Below are experts of layer 10 (counted from 0) of a mixture-of-experts language model. Rows are named router (the router's row for the expert), gate (a neuron's input weights, with its number), up (a neuron's input weights, with its number) and show model dimensions 96-143. Each number is 128 + 32 x the weight over its row's rms, rounded and kept within 0 to 255. Numbers have three digits each.
After each expert's rows: a language model's description of what the expert responds to. This comes from a sample of Wikipedia text that the model never trained on.

# expert 4
router:120116158149123142145086096081126107150173097081111131073178187137108126142156124162161146120091117135147122144095080089136128078162095100182138
gate14:166147209149158118154117066115132103108131143061145090113147117148144168121135142176182125068126182143112108178135129137091115174112152135133121
up14:069146081122135119105095150115106140172152149160179102141119115165108122125121116137109099113178139155119128125091089133164085145100126125106099
gate15:124151109133144113117187150121129104084111094116125162121094142132160180109081131111111076023146129084187171074135131081098150130121135124092128
up15:168183145102130152128111111107150176121196101134198107150124074157182101182130125121119116110130154160108157188142151116117163189163118128099155
gate16:178171100100140055114115110097149121139159123113139077129129150141117108099075121077103107097070056145079129187138122128126109168167152164148118
up16:098113144166170116166125160126134122138192142091121047100093144119155134174175069162127160161069093101123144144140139153124127104124151131161142
gate17:164120153143153123129157157138085121132151063135131106206113181122106117122173094132162100107098066142153103146131101113111146123126158097151073
up17:143124107128177134142102073144125127067106146126135154160124122120163116129080155155070124144119158155071121143224095119082147134101122188170146
gate18:142121175143111170191159106119139132192200120174145185081088172138080097137138179120138146137100149128159169116074106159149105085172143095160118
up18:126118117148126102155196192120142155151114158107141140150109093129150077092106066132152112043148111144126080115134114211174165117137079163124143
gate19:123129093144130143105126143087190177142087141128140125148117171091091126062118125164165145089169141169138143141098106099144133171149148119175138
up19:140137099135144156174146146162077083089103137153136120149169170124083121163099133138152075151200093188119069112160094141060166091092125097111073
gate20:221123111100115072115090168133136143209092128098008107130123145138125130134100097173074139176146067120138155127119067148117139161085078120177082
up20:206070161122091135166155094141145112144152184118058086115123142075119115119119192115160173170137127133146118102116120127170159065127139110152216
gate21:150098185139170070104085205072138139085138142139149153117164118202083151184128098061127162135116149127121104106075157106134078203129107113156098
up21:090101149139138186142097130046143069114205204134127112156096089122124132144110164129184079130159175166135192146119101119100123179175122091087129
gate22:138113087128169173121108087108110127083118108126109129161178112110189128148175107110068157096143054100144142169154137100112148102167149165127113
up22:086074076062188118159085149149120107162111081150134102099163110186084098133081094167122159141093140097088168105153141115099147165091123120173110
gate23:067072057116074182141158147109107153180145142111116112164205105080121108102160120051172109166140152143133213115110154172153087197114158124138046
up23:170167112059110103131083146086131066201112104122130117139135114100146123157142079093136142136113149159150129149086146147102099126114114135107117
gate24:131169111127130166149160118143135098127113150125122088108122092201115127173102164140136154156108144119126134150148104151074108189201130126159116
up24:159110159097090146141095096153196155119125137151140131087108082104101180110132192142095135133152202185104112146147076139125167104125107139119173
gate25:103153169103115173137152170142190118103159165174122086123160135116055157160127106100149117158154190131088110132132171095094107138147124064083095
up25:141117147134103116153165094109120144137090120168138166181166124122111133117124206090142068166144107172148100133099119128091167147131140145133155
What it handles: Capitalized word-initial pieces in names (Mc-Qu, Mc-C-le, St, Bl), mid-number digits, ISBN hyphens, and spaces in lists.

# expert 7
router:148159171161138183104152120158117110101097103124141135107138093130139155136169107136084110144132160142138068142107069070142140056149131095127106
gate0:066085148144122059114109165100107159147127171128073159125129126110127120159087161149147175140110099110097142086085178153116065146128134162175192
up0:116134136182130116131125137152144189132230169145123135127141102080195121115074152169137164092147146099106120148114177110155144136122115151155086
gate1:135086086088070118062153187110141123161129121163149125110164115119108141095159103101116104105144126144123098174098127174132120177148144134182119
up1:100075186117144125128133162132143110140105085166114085114160164083105120163127218126189145111145138184177111112114089111148196089170160153141134
gate2:137128124159091158123105092160154087100112152114120088113161169117139052106075115132142067178149147069084119172112136137160178141148147109139141
up2:168072083125096191063170120151092139115144144154158168153160143140196104088148112093134129159164174121100100138153110176158161207145126124130101
gate3:174128074168158136121066175175185127089111173186055104123115093063080090105117189106083143117161133109080131179130114157150111198101098136101045
up3:172137181162136141174130139151124113081194073136150171144139105197106132149118158109119103102143200184124056126060143105156192135115139121176119
gate4:142083097040121083145092107121137149083183134103119130150169111153059092166135124085170124112150133124109149101101153191163117108122094156125153
up4:134105079096111211142127070167151130154167105142104186136160053112088144164163127164071123104156166167115137129151139149177141116130133211078105
gate5:142106109102075109085141088158150134094120109164135138143081141111144107144105137113135155146162176139103168157136113099147175143190144135162104
up5:122140164112138073199212131092124095144162138122178153149085160112196176158148115119165140128154131130092101111115151118106160144144133119108125
gate6:135077084130131120121165127068161093137098155126130162130173141135145132082094103121127136135095116139078125147163123104111133166076184150158139
up6:138047128086106113076099142118115151094100134141113143137139168161149101080199094119155147138135137134138147115085107116195130131079171094189124
gate7:165094164125072186115078187133117182086170101086107107190135144132106119167150098178131113150193124124128096137162114119196050145077028137105145
up7:106105131131145108166110150163138140154087077081064093114106160129131170193133127156117141147097126153122073092108154179105170100173154093097133
gate8:133115104110116119072124144175148126097089113125111122094173112181120130075155055126134141162119153104144132151094110094135118149106095140069077
up8:144094099143130130077146114179104079163153138125096133071128165159132166087165124169185211138123133084113117180140079124146116137097152120113150
gate9:160064083166161127131086118136127147135033104159140120154098173134134129142155136163135148188154086122108116097142117094131143188108123138161137
up9:130151163177147120120101147148157155118154068121171154096118171147106086078094175135158132087131082128089181131138142162109179163145132132152099
gate10:104080098099093095134118168133126142062105111161156116141126115106160130160101099084088116171177127117118125160097102107071060125136176136134125
up10:110138137136102132127171128110158168117149159092176130121157141129136120112097067103165157093120141132095118123153109097199119128152131156085204
gate11:140157146076190123142118147150134170103134086162158111166113098154087138106109119157121095164102128154168166127108168191128088127128104074168120
up11:060137111106082109132148133104101166140153133140079141094086179055156155112118154141161159064165143117130145080142171175128147136181194178156099
What it handles: Modal verbs and infinitive "to" before a verb, such as can, could, must, to be, plus table separators and digits in sports tables.

# expert 14
router:108119148104102127113158171132140102134127127109147122127073115086137170110160155145147159165137149096114133078124110085148119083174132107150117
gate0:120155099106124085164130158145154160098097161128135099120127158075141110116091147107121116178159120112142159116175226128161105161091059127093149
up0:124124132123127137121083129142109097116107119089166115081196125099144103167095141095074098122156113113186126109131058137134171120113160153099118
gate1:148174115126154078125130139119162106157204100111121120079177150135136135134112106145130097156102132156108069118123162141094092189083124167080157
up1:056148071108072113142109080164180120104130079104102135156094196148123156141175117071113111110087125100098051075105132140141119170177140086178149
gate2:164166168151107171162169078161157092178157148106083108149104171125114140123083117145130145119178101136136117131170118100070040099123132145173118
up2:148169112137123109144191144136153125147147131148134140099191129136086153140168169119182121112064127127089149183139160123158114107127183095122155
gate3:104144132170115193127091167132117097155113144139091151148124123134102134124128099147238085165146154111107122104142155122133135118131154157131143
up3:150128140085055096076158111118113165096113061131146194116159103107181134133156203099094129148123111103097142181087177146150112139110084115145156
gate4:172147155054090189124079145170128135160096145147070131155146154124092085174130157114113074135200105122131132116090048116071079136083187185087102
up4:125129144195121138130120153131171104104222073090217103111200076092133220099148180126114142125146166170092120170141084123116177098151125159079171
gate5:080106093148162091153109169170160100127157173154123076144100127138116138118108065134164058136135135109144146142164141147127077153163021116133112
up5:145069185118142134165161140176118089135132123121110112107129143113064157095099141211131123152143142123116112164174173123092114159188127154189088
gate6:130125146106122097175128134123087133069186104068113159122105121158193142195122106125188144116128120120116164058126180107192051122085119155149089
up6:128111126135095114108078106079095078162125107135131154157160126146132132132119051147082084174082131134150071148086114175079119208060107147083134
gate7:161168125125126152140190078146083109108103157142147077104117149156137086132153157136119196106142116110132134118087100118115106115184187174099132
up7:156057154116069108086121079125143166076113147121154150111119146104133173089152102098163130125134184127159139123162085186122140109132072138103184
gate8:176131110138087109154090104174116108149213131167114123138137152133093047134121138123118199087181134100026115100127062098158153131135096155184148
up8:101102091153159142098171088101118142135077107162122110132133147184158080130138139119128094063124154115154137128161162115148139133092174119138159
gate9:151154120125204184087155085114133122073154173154152113141132067192135075139113118136179218147117093121161159162078079154138107147158160139153140
up9:126146171161089115097124155135144089176087144106084149093122184130133128151128176114115082109120136075206110142104144147063066129129159064084178
gate10:152125105157125110099097154098141124109127132121182084126177158072110114142146136157097044128127141088139159083105126141119194172132095138107141
up10:165085127125175104119174137168179111137120105092081128140078105137114145159132169061144138157108162127134134051061144087109145123076164121098140
gate11:101125114122092136114127122118137095088137120145074150168124165153123109135125121110139133181157114120011105085134125142154076144146150153195103
up11:131104161131096134175122129109160135120164079138119089114105133159094106141103095198150146169174150134101170089121073129091120165109101163156186
What it handles: Pipe separators and cell contents in results and stats tables, win–loss records like 2–9, heading markers ====, and compass words South, North.

# expert 13
router:107202160108129119119155176191092074144108067133158145153082128139183129134126088079129110113155178103143125107124153117085162142157170111096125
gate0:109145041154162144079153092168158080129120121132206128132080134128145112150199152114125134096180084094160139122133105155169140107191182135069136
up0:170108161131128156133147122149113115124145142109101104085112162120099074149121094146136166107069134080161079113165134145132185117131106156113108
gate1:120152159123153141084173139167094154132123114129181163085131110146157139152154139150177063134112164067143133104137117116115061107171134064117172
up1:133114079126064114107069100107168135147145160141161121144136083091156123091111130166089215134095052122143097103144142179132114120179114099131147
gate2:121160142057089129111187123147079151105145125156172122140109160122157112122137149133214050162107188134119123113141108146129161150178103141149107
up2:134075142094143067137076142119113114101131136045105100136099124131132118178170127109061090136161166102082086096065142110067182080188129150143136
gate3:160216119108199080179142185107154142104148111152167061169093091112143100131134167102130146095123098129124128152120113115158122127155136150156101
up3:196103138174124142117153107131090060203130082080106103065137124126115103128177070116110135097134131083187144096161097081150092103109094157102107
gate4:166140123122143138190187133124119101161164124175166191111107148152140087149137084113170132184139157158135164140141106114121179147109174124162146
up4:099099177120149167204094100087124110097106170207182108116138091128111107128136174121157144137161115107144217187099137179088133122159123128161073
gate5:163115083112154160067122152127170163173193107066166115107097134102165104099157149074143133089134143052166146132139186154150111109151102151139124
up5:169097115112153171105131129190118075173064153190110108168134132110172070121150165093135120102145166094163114131122117072137130130100146159155157
gate6:135151098061145148149127175119073095179152135154159164062173191136097128117169059187126094119157086085175096103140125139124105105147192124113160
up6:091143126143094147173120142080178139121068186106181085121136077128126078134095099051148128090145108143107130187157131107117094130120088143112233
gate7:160151124071112132240116121132197087122153061156181130169115077136115058129127086182122128123130199108089121124157078165136078142138136105086100
up7:099109106188123099089110105073161094084104094130172127092158119106124085135075148144072121164123117146141124169122132093162115145151107149145093
gate8:097139097126164101141070129140162104082093142125126099099112124118142100116065166122095086167127158178077097103116054142096091152147154108126075
up8:107095164081172134122135144106142145157075139089091124150141127134170191121123129125122133092110180191098117111124122108075191110123112167088103
gate9:141107082133127097111082169165084120133091124106039076180123125155137110139117064138178085101139130129088122127191131146093165210170133146114161
up9:122137121042160164182167182149066115144139124140142118125095114135131154098170152147117139110116110070140122183156121140119134092144132148117102
gate10:133142145174153133141178129082145133169167156186145129059054125165084105152132145062155151131122118141122159166203092119132127105148177102135143
up10:117141160167129087144161135145085209210171187115095130112111159161119137071144074114116148134118105113073120219133133098138144143098140147170139
gate11:078177163123138094129099146073118143092088096137140131144108179126112139092118148119183136156164164145105153163125147146133123149106136161114112
up11:175132163151109146130120115084164209131123163129111123095172114135131148109150162155098130116076102168099166125072112103142097066135134171131119
What it handles: Nouns and verbs of achievement in sports and entertainment biographies, such as goal, medal, title, won, Award, Best Actress, role.

# expert 15
router:150175164124149166141116115141095093161119120130136166103104129100116174069143097086140099154144163181128127149101172061155112000159113079098119
gate0:090161064128181146113155096113093161132119143126126148159148177127103079118146122062162140134142182111138110170105158122125068077164139144082127
up0:118119094137134139142079128104142205172114125049091156133217164105108171094131109169145160104150120045145166104116144140168059131173111115164180
gate1:154108053130108137167104098099193140154176155118140091196186149169175112091123139096153186135083155092172158115095159185147090189143112131155132
up1:098142125112123162119117132133108112095153138079093181120129136082144116141126113129137115135158095115102146103147165197106205112179143150176111
gate2:150150144127120169142118114112152109115123165123145108141136145112104099028087114103161175131133139138145168165131132108195085093127094132127145
up2:151172100111090194168110121077093141123173135124122188104149141092104083086152151122126119123157196082099130141166196105104108121148133179110140
gate3:120177092153114164145132133111112151170087186151118113147127181092118070125153124122132160150211070079170124126133145144107105155126167113109116
up3:156130141184137109100133116091127159118120162110144173080133148145114128081154114160091157093123112151197077140132105100079125108119151107135148
gate4:095155110080102096103078144170116072136145126118116096181128109123163135037043110086133115124152165092159139169107166141113103115149121134111128
up4:178098098118130103169141103125125196142142133141178121095125166061085148156123116109136142082123115116163144118055098110127153121204125122086100
gate5:169136160158066135132120083062115123115072112065088088150170156149169095164101111118202174089056168142169162135208125141114161142142177086070131
up5:119087109082088195064068055116157143140117146127136105154142154114152100077104163090084198120092138162163162179047150136117131123160108110158142
gate6:115132148111187114137102112143157121098119099207080118154200117159074110181101104115065138156093111196067147138156096109167151141141100155158097
up6:180079109142126148099157151112145181112186132163143160116123168112118164115133121190106108121093108111156082080121184141136105125153035052145151
gate7:111079132140165178059125067140132145128131133129188113097147127133095199088181161097131160116111151129136137130127107147187114173199129094172118
up7:145145117153142096125130101116160143120137108072140098107125120087097119145129162130143147127159121157162153128089080144128084103224135181082106
gate8:141105120135158054120083137122144131182166129155127123138090180117138056079099146072167083127177160076098121131067132131198143127086113128112100
up8:082187176080151122136135142109105128119166077157078131115126155152169159111111120118131116136139127077143108082098114137203137130137110098038122
gate9:151123125166082133121142095125159133143147082192177164106103105079119127104128166134187127141136132086090136134141172107150145111172107135098180
up9:112130205117145127183138128089100122184121092187165156133120123148066227129117185084132112088053093079144152218148137121120117095093081113125088
gate10:080199111072176123099078119097119135128134120072156103126133082115150124145091096133151137151091149160148139132102121145099130148215152127126140
up10:129130143086070107115099166190125136073122100169199131124119117132063116133119162119074105116174135039139135075106144185143098082112130112081117
gate11:087101101133111142165145115108112188184072158147157155110197172140144041131119115126165086157125148077104160113150137145133137163141108082091110
up11:115144101145116131090178114120108140091105083118199138145141136175163053171180089116184091145155165050101130104199096150124130137057101117098132
What it handles: Subject pronouns and subject nouns starting a clause before a verb, such as he, she, it, who, "The song", "The group".

# expert 10
router:118165168154195180157138085178134138135106045072152154114092114081143156157138160174078090133108133138134127130121133144173121000139118066129150
gate0:187092136062141128127069122127096191091176111122105044161099151175130153145130122110132126121151161141168177080111128202069125152167143103126123
up0:070123094104114110114135119109106179099167173164103152131152136127138140123101137095142132092134099168154092113138126161135121115131165169033137
gate1:127168111133083150140171092131108111168114150182103127066129155133142087113129092171074103202171119080129188120106120102100131114117119128153143
up1:111189088092205121154158126131151119145157108131095138140143081122033146120111105090115118101120145130110099096076127116152121107107105139082118
gate2:136097094123171064141116049111131094113162177060169085164119183128067137125152100100102163172122126167143099123109097103106126214104145118142147
up2:092056108157156132111144140123121092155129121198074175176139067158097174178108156158186131136114088096131092107125162096117127113161108131120142
gate3:162136091153150125137108077155144115119080133128120087149135128139141109082128152057164152162154115093102134169094132112139170148189090070098102
up3:127119165082096138134128157098138168133110105067116124146109139144168181145147114182095116057105072109163158074131159122095148110072116153138135
gate4:137140182157223162097126011142183112115190121106120099175152124144125099139086106177157115147126112109058156101129155149131124156134114121163111
up4:170147121109167125108125133163151160097168116129141122153125082091127075074125071053117077095182123090165169093113142121139137124093154139122098
gate5:134137085129115110071105101168159151128098114104149111185167144155143134104149171139113159176115095166161118109114091194144136115088067098119094
up5:139133159160142177124041061096156131074123114104132131191170114129141080124192133167146104154093147179098099091130131144052102085104120134158093
gate6:121126092132120091146141127193178180183105163175152143138076113130109167160122081138124133155152116122096090074127136177177101135146119109136115
up6:150131164128091152123126196171129171118198154153108151141099130091107105112085126134086098121101156106081137082104163152191142111112082116123108
gate7:028163128117255174150083158097062111136162106115136091157138064127147096103109105112135093160110123094186139137130154124148158129133132118091176
up7:151137181138174123157140098183145093127133120115142202161184168121126090107127157091122178117115089108117173100178116145155100151143044141129142
gate8:085166124082111134091106143097118132129156113094129128091054125113153096089088110089172095150158178209163143139130113147114100123128181140084141
up8:188121131136129086152088109193145084102122095125100146149132123077091171146093089131134075096152129100189144128106129080145138137157111150153201
gate9:098126129117116098111080141137130175069110119160108107140111113095172124116131147190092126098114091120132117090130098175167136199097122154134125
up9:155087088124123136172154156085113109098102095143133094149148114166152122103131110103164153200157112111129139075128135155192161088107112140106143
gate10:119143108135109147142119109175171173144099098148084127152128142111047150089141115142103106133131108087144152108154122100127106158118107158128153
up10:144099176164122128102148089081177121182109127104158118083130108118204142109149208106158196164089109162094134122180116180115075117098131115168141
gate11:144126045169193182106134121152139155155122124133159127111146159153143122122076107146128180107109163062112108121139133170116089159106181108118126
up11:176125174092110073074181137122134122129130133098079148112122177131130120128128138119136064101122126131137151103127156106098110102156067134117141
What it handles: Main verbs and verb particles following a subject or to, in narrative prose, such as moved, took, found, claimed, continued.

# expert 3
router:133096075110139099142105141137147107119158162146087089153152155132112037124096143105161111068133103071126143093130145188103134183108132147126099
gate0:122166105080089196127169124091077166145158092104116067176147141190175116187112058118142062102133122131114166147147137175103059146152135137171143
up0:143138066144127135121167169117061166141114129105147126165140141119164108100112059137121137067106150113135097115101209135070100100124105135153135
gate1:155089184095047141156123122141113135208134136077118133155105124166126128147115171127220079134199143127128100173161096176139112161139040148155123
up1:113158131096156180137103163080101146066132131123121154133131171087146127135110157167124148110125143105065134102203182097180107134171091099130175
gate2:166097147105168089131129086174105138112157115107163125137117111168127169110146120159122125082086144151127090077141102090110078173163120119150122
up2:122161113126073179159147090123124132103117131132106125101159109150080091159138191169163137111176141096130146113181184128176091103128155078117102
gate3:116118152094087056096133130124101113175113115109121122168076162087092128117109073073182076124117129169114103174169137140121133140121084150162080
up3:156088048127119062107190170100094134095068177142099079179127099130096146120190167148096139101177153087131129106138097128098181130146118141168119
gate4:127093113113164103108157061131095133178134107158149135119103093138161127112215079160135157088109126122161119131148125126132054079107113088148184
up4:138172076118153134124081111104167134123149179164122053159140084165133125153131138098136094120141174180098087120078067095130175099106189132092094
gate5:127123069117143076179163169117098175138112081096166143128117174178100116073067094166085116131140100116176078092079109203101123090095177179146136
up5:073138106158167089187150058102134081102139133135142123184192133166135149114125155162084086105140056143116128085107090159124113121100131151135199
gate6:125117106087137119092175157166097084149145180083129164149112168141138133101086092128137162101095145136125096151160135106147172130079136079187141
up6:214142132124102178088095161094138124156095154118170104133144128081115132150145167183119153119126125131137054120147133167124131130169205132201078
gate7:141107120112185135137099168097134154095107141130096144172106167133121143099051160120133150188128160204125149152087093123140091175130124162119130
up7:088084136097053144144140089141117144160131166131167139133117132112137130133209098156140158169106093190097135148151081197140128163151165129155136
gate8:137076145104147116143185103158088110132147019125118151146147161106100149106139153184131132137123138064138095050122160154159145126094102105170094
up8:130128114121114157255123116144129090114149128080140117083050111105144085165143151154107102172141144125128125178170125133150093107208229113162150
gate9:157137151172106072049096115154102143129155122125047093086082126094089164142140125177167151118121105119174127092122134141150107123144082162129110
up9:170126117151149143073119090083110105142135130121167166069123147120083138129170162192133123116128099148173103082154143121090051130132120129136183
gate10:162140137109135145142114117151151103095049160076079169130124152148076084091118133170181113186131109128096083121079095172109091144133133085175096
up10:119082142121096081156100099143161130149115174114125170171112109112092084082135157135153193130119096134118073111100088172125153162131114135231155
gate11:096108134142002198151209177112132129177112144133127106200152132151110066180153113134149193123131123145077144094154137136146117141071086099129144
up11:171124141134130173110200159161084107152178114164173123169088138109136118108154161090108088143116068148120210176120146194117145123119125166192113
What it handles: Determiners and possessives opening a clause, such as the, its, his, plus the first digit of years after dates or "In".

# expert 8
router:081137180149123130115157147108136117103102125117171169104067110144146168091094141129073098123113132119163119095146189111117090158134180169133148
gate0:125159131176139112149107089088177144154131149121128119085143095139079103077090120204130140178149105142049131109113094085100149188107130156097167
up0:190093163157124185154160080108112128150107087117182103119094077174159123156138088105148187067106178171117126146127146146174083164093159151119179
gate1:086140114066183090112089191110159128139053129096106097155155154155126102097084156075136128117128135090139173169116217158179110179075146135143128
up1:140186127186105189135149103134122079148154139135074098129126181109078117210178184123140204167093121173089114124119109119124115068189134094181109
gate2:125114154102156070119143068114171070155143183183104128165137153141162071140108146137142104125127121154147089134130169104082155131166143187189102
up2:152137142136165102135103090074195067125054112162137127141114182133142089176121145109088159125116135134125145149117122160115110137201116135189161
gate3:102090059082177106138168142134124171133193091170103121087139138148096087167105128114139136089099077091184226178129044147126110142160108132155151
up3:142079073114176075135151143082100189132107163137139118080119132141174085150046110120124117127158130163153171135147131142093118159104161220172162
gate4:116187104114114125098125120200167124114189123137117165150163088114111139087105161086075148197114105098097159159186131155133166173136201078127126
up4:146111083129164144125129182158138129154198132098125114097145110145136139177107132153124131135103162074173084098126090113042128131131130084098120
gate5:110099134134137124167173233197118130095117151093118147141174107073201156150153117094182091133061083154170115121110106160073126089148170111144147
up5:174171116138130098096154114093166172142137062062154112126121084192106117135117108125120108098124128170132070205074097091084181163190168079144130
gate6:146058103090146140088103112161129075153190087155154133099093103175129117097163131171119117132091118116126187130137159150098106083041140143086164
up6:093184113104106090104145190127138080084094121128143112110166129173153097132163163131104132091123113120099199110151127188110148134088128094190136
gate7:124128139084104073095137200128139114168144086195153149167098160115184150146096124115151140097207093119137105151157190182210128169095169096138170
up7:097124138121174132154154085161102166109182139141144129112140146092162132149070088106149125095126128184144104161152147123168159142141187133208152
gate8:100116091108187144086100122146147096158133162096133089163155133108131136156089172152126126115123070137096173033134119147134130118124175136158074
up8:103131194155083126137161161065134128149123117128108116143119090140183131108135174137145107171156177100152095132131111129125137124108152135159098
gate9:112069130140103176164144134120123194146167138126142180122121107120081113163130128084124181138123079144166126075093153141122162170138147105095156
up9:078135132145116177138180121100092166124172068082132126108130080124064117140118098116106150115069093089108103139119085103199089155157075127087141
gate10:129084123157157100094097086112137165103143170132132085133118147107099116132178169122110115160171073132144127106121111132078109158166062152139127
up10:137155101169146144108131137162129122121114131091162134092120117089144199225095108107136060082170117154159123104099125141102082122164131120135188
gate11:142122145183121128136112052111111133238106161137136152151098140150105167134098090121148186099194131129121120127154094148167063135096171141129116
up11:115131130110115143152143129104116112080136085058148148158060127126211112190150092182129109139113155130169126053150188204094119130082103109088142
What it handles: Words in opening descriptions right after a title heading, such as American, English, film, label, and the parenthesis before born.

# expert 9
router:115167132082175106142190108150114195146147117195149101166186089152106144167110131108148096135091123205128125179137111129125120196101149130104125
gate0:109110098119122181123151151110109186163094159174085128152147089104118159099082108108102140090185159132113170116166137226128088138106141130156140
up0:141158137144126055116160141170136169097111211141102132188107107118127131130074124073163133125162141124118119108091136152150069134127130156087139
gate1:125131112168162022168077150092161127093117116175149089108164112092132130130144148079087139127132140189139102123168167158114159130053123108168211
up1:173114074124142131129101122102132109171045072122163107088150148210173136083129132153169117113153114163167146155130081105154161103135162138099142
gate2:179132131186190098064051153108156132126104149165104083098135113127124140156132185110143112086101080167132111164186113149131174115097143126134106
up2:149108162142112163146141088172143150178100076097104117120123159093186083060091068154095129122123106112108093095125133070157119149122132110115194
gate3:129103137128157060128116095137107088100119109147103149153146174087134084123185167095163119146106114126096116171126218137121155125106108130059102
up3:153148117156126121205128119105182177131158138137172100164129078129073129147133127153121115131128121133071149135104068126093115111157123208098128
gate4:191177087108140126078132151164089137169114186067140124184124092126167072160113145139118104127090071142158124138151127139131058144151141170107103
up4:097103133150149118158153093114100171088066150122102144087107046164076149089130111170136121089148189140150172181113111125193120156127140066061066
gate5:147172100083077115104139158123166109121146150167162099117104157172109144128060094102138084138117120124165147136058138245148057094109194068119093
up5:099083142152143104135131136151118117126137147054172171116145100134093113134169096135147121137094085179139166124172104184147137129160168128107081
gate6:109169117107144088115155158081146135123138115125086159095132124136147142179092162110125140121187124175145117105087161188082079179134184138117095
up6:158036116117114162173183188127110234073158114103106110112104164146147166125170163176092122124153116112131129135030043149152079157171091141151128
gate7:166125045126126107202144124115018188158074116117113076137064093083137120129100152090138116141143191135092057107128161149113155142128110124078098
up7:126117172131147150139146166170116128097149110076154174138135118147111123122163116082106103110111097086094084113086112174135108132087103173146161
gate8:059126141144115133162153169070143156142137127193110185161152139141122077144112150162092169130150110134189158089076137119077121152100187188122133
up8:112190104157134136164094113120129105169109080069131174147120052148162112154072168128125112134156114165094149174138124139118110143130134087159116
gate9:078134143186111126116119098102136096188165127160100163152118140140074177125133115130181132124102112112136172157134153140120136142077132122097054
up9:128175187104132100155126055092105161129128139153160115116173141148121197091154124100136160127095148125120135172093176040132097153154137163122130
gate10:133150142073122117090102156105104124185074090130090142098075173120122179120135115127152129099154109176093192120043166169056146164107128141107123
up10:088090196139148161126150108196198112092151181154116131152155131168089120090155112178133173123120086144163063103125086115077133142139127101124091
gate11:056066064089126124106112156129140127129091149179158121101164065107092131037116142123124135107192143105120080174096143158149167133110177102078124
up11:048106122132106105152108146127111215121119176153108202177051067134130099074116073154147134105150127110112106100131153126124141137196153142099115
What it handles: Digits after pipes, spaces or colons in sports tables, coordinates and durations, plus country codes and Slavic name pieces like Z, ž, ij.

# expert 1
router:131174107153141146091143135174124117205117180139129156134196150103132186120177146186113103076135100079119119105154173138126157127158127117167145
gate0:106159188160099047157095116146115125114143135107124089141105104157112173127063125101171109087097152113095096099144183120142110149131171129141121
up0:127142168071154136179077159101161097094165173172156123092130150139146121113136161136121157087136157143110146118194123131075104123118125152179179
gate1:147134156165165135178141121185088098117145153144122106155140144106084175165150142159124125087121109143135113105094115131082144113187140111105184
up1:111075126161058189094121137144150172123139080156210124125132110157145127152095124120164144128153134153143115124121096131109100106155118080168128
gate2:078104140160138101107107116114158098074153089087165138172106122113060099115143185078114170142123149147161156168126109107183166159181116152128149
up2:154153130107115133117090106158183104162053086123162135144063114096184154181147130041110183136144119156154122072083146145126140140128145065185113
gate3:103100161090213115123043154145084108162101105146145121199160183104196154104121195136186048110131072117115100101151129123091112145151167128120150
up3:084179154089047099058190097126150123081147191158090139119080127155113056159105112155058180170116147114081143123124102138140151111096107111112072
gate4:128125136166081091131104094146108156127151120134130166111171078156121125180129102148117164076162118199127163141154119154148121136173152081157176
up4:136189138136130127148134226052110128165103134075182149146153115113090082126158146139215086149120160067159118106154204075147127128127183145050200
gate5:075137147146180121130111105091133188146131154094163159148142109127142119099129156140198144107098138127100114125125185123165141129096127126153105
up5:078085134142132117103115116109143161120164206117170142128136145160063081145085145176102187149128156168169136099130158115175178123128083096107159
gate6:132146135093125098123070165201167083164140110144159085181126170172121109131182121122090180153143131074151134144125129090088134170118135118116136
up6:173146158136166131117073114186159099178148147141207139165126177132122137136151169044102090113106146143094175116120112138122162163128120125158094
gate7:082143156124109106169128119149141164089130081129151124165205141105158116088136149109139095111094154121074103133032087082170130115140132143097098
up7:144166105114113106105094187098135095105129162114147169169102143141056145059097088080142079131117172162167092125133138060140143124147143110152118
gate8:111125113164088123106111090104138089016121088144068163080208147129088140106127095144133186154082120114099125121119133169102157132107169149100099
up8:218133161168114054120165187134098093130131123083105148128140156115093213124112089108156123123178150169161099035142140134172078125128095127145110
gate9:119184125092064073152180128112144158163127130089086149116144173133119195077089094141109103039142105149122115124119194130138155125071102121138203
up9:099057176097119128096115127147168070117100105123130149073082092168087131182074137169129156112177127100166115110154132090093111156124167137150088
gate10:132154127205159179161071170107070133152095195137126097094122148159073154174122126162152142089102124141169132170156152055096115146128100169120140
up10:142155183124078075133178153119053075149137171082077107160144085106098100145147108106122098128173142116082120103143100178113103126080151131057098
gate11:160127175150134114125131137175087148107077182196109191125177153134055160102087132143173109057143122071183099142139154123106118145093073152153077
up11:127098147091132129207139070129114098084175159097156088129108096112091104136057101116128127146093184179141077083179122112087116164117183104137104
What it handles: Opening pieces of split content words and common nouns after articles or prepositions, especially medical or technical terms, such as ad|enomas, ant|idepressant, roof, water.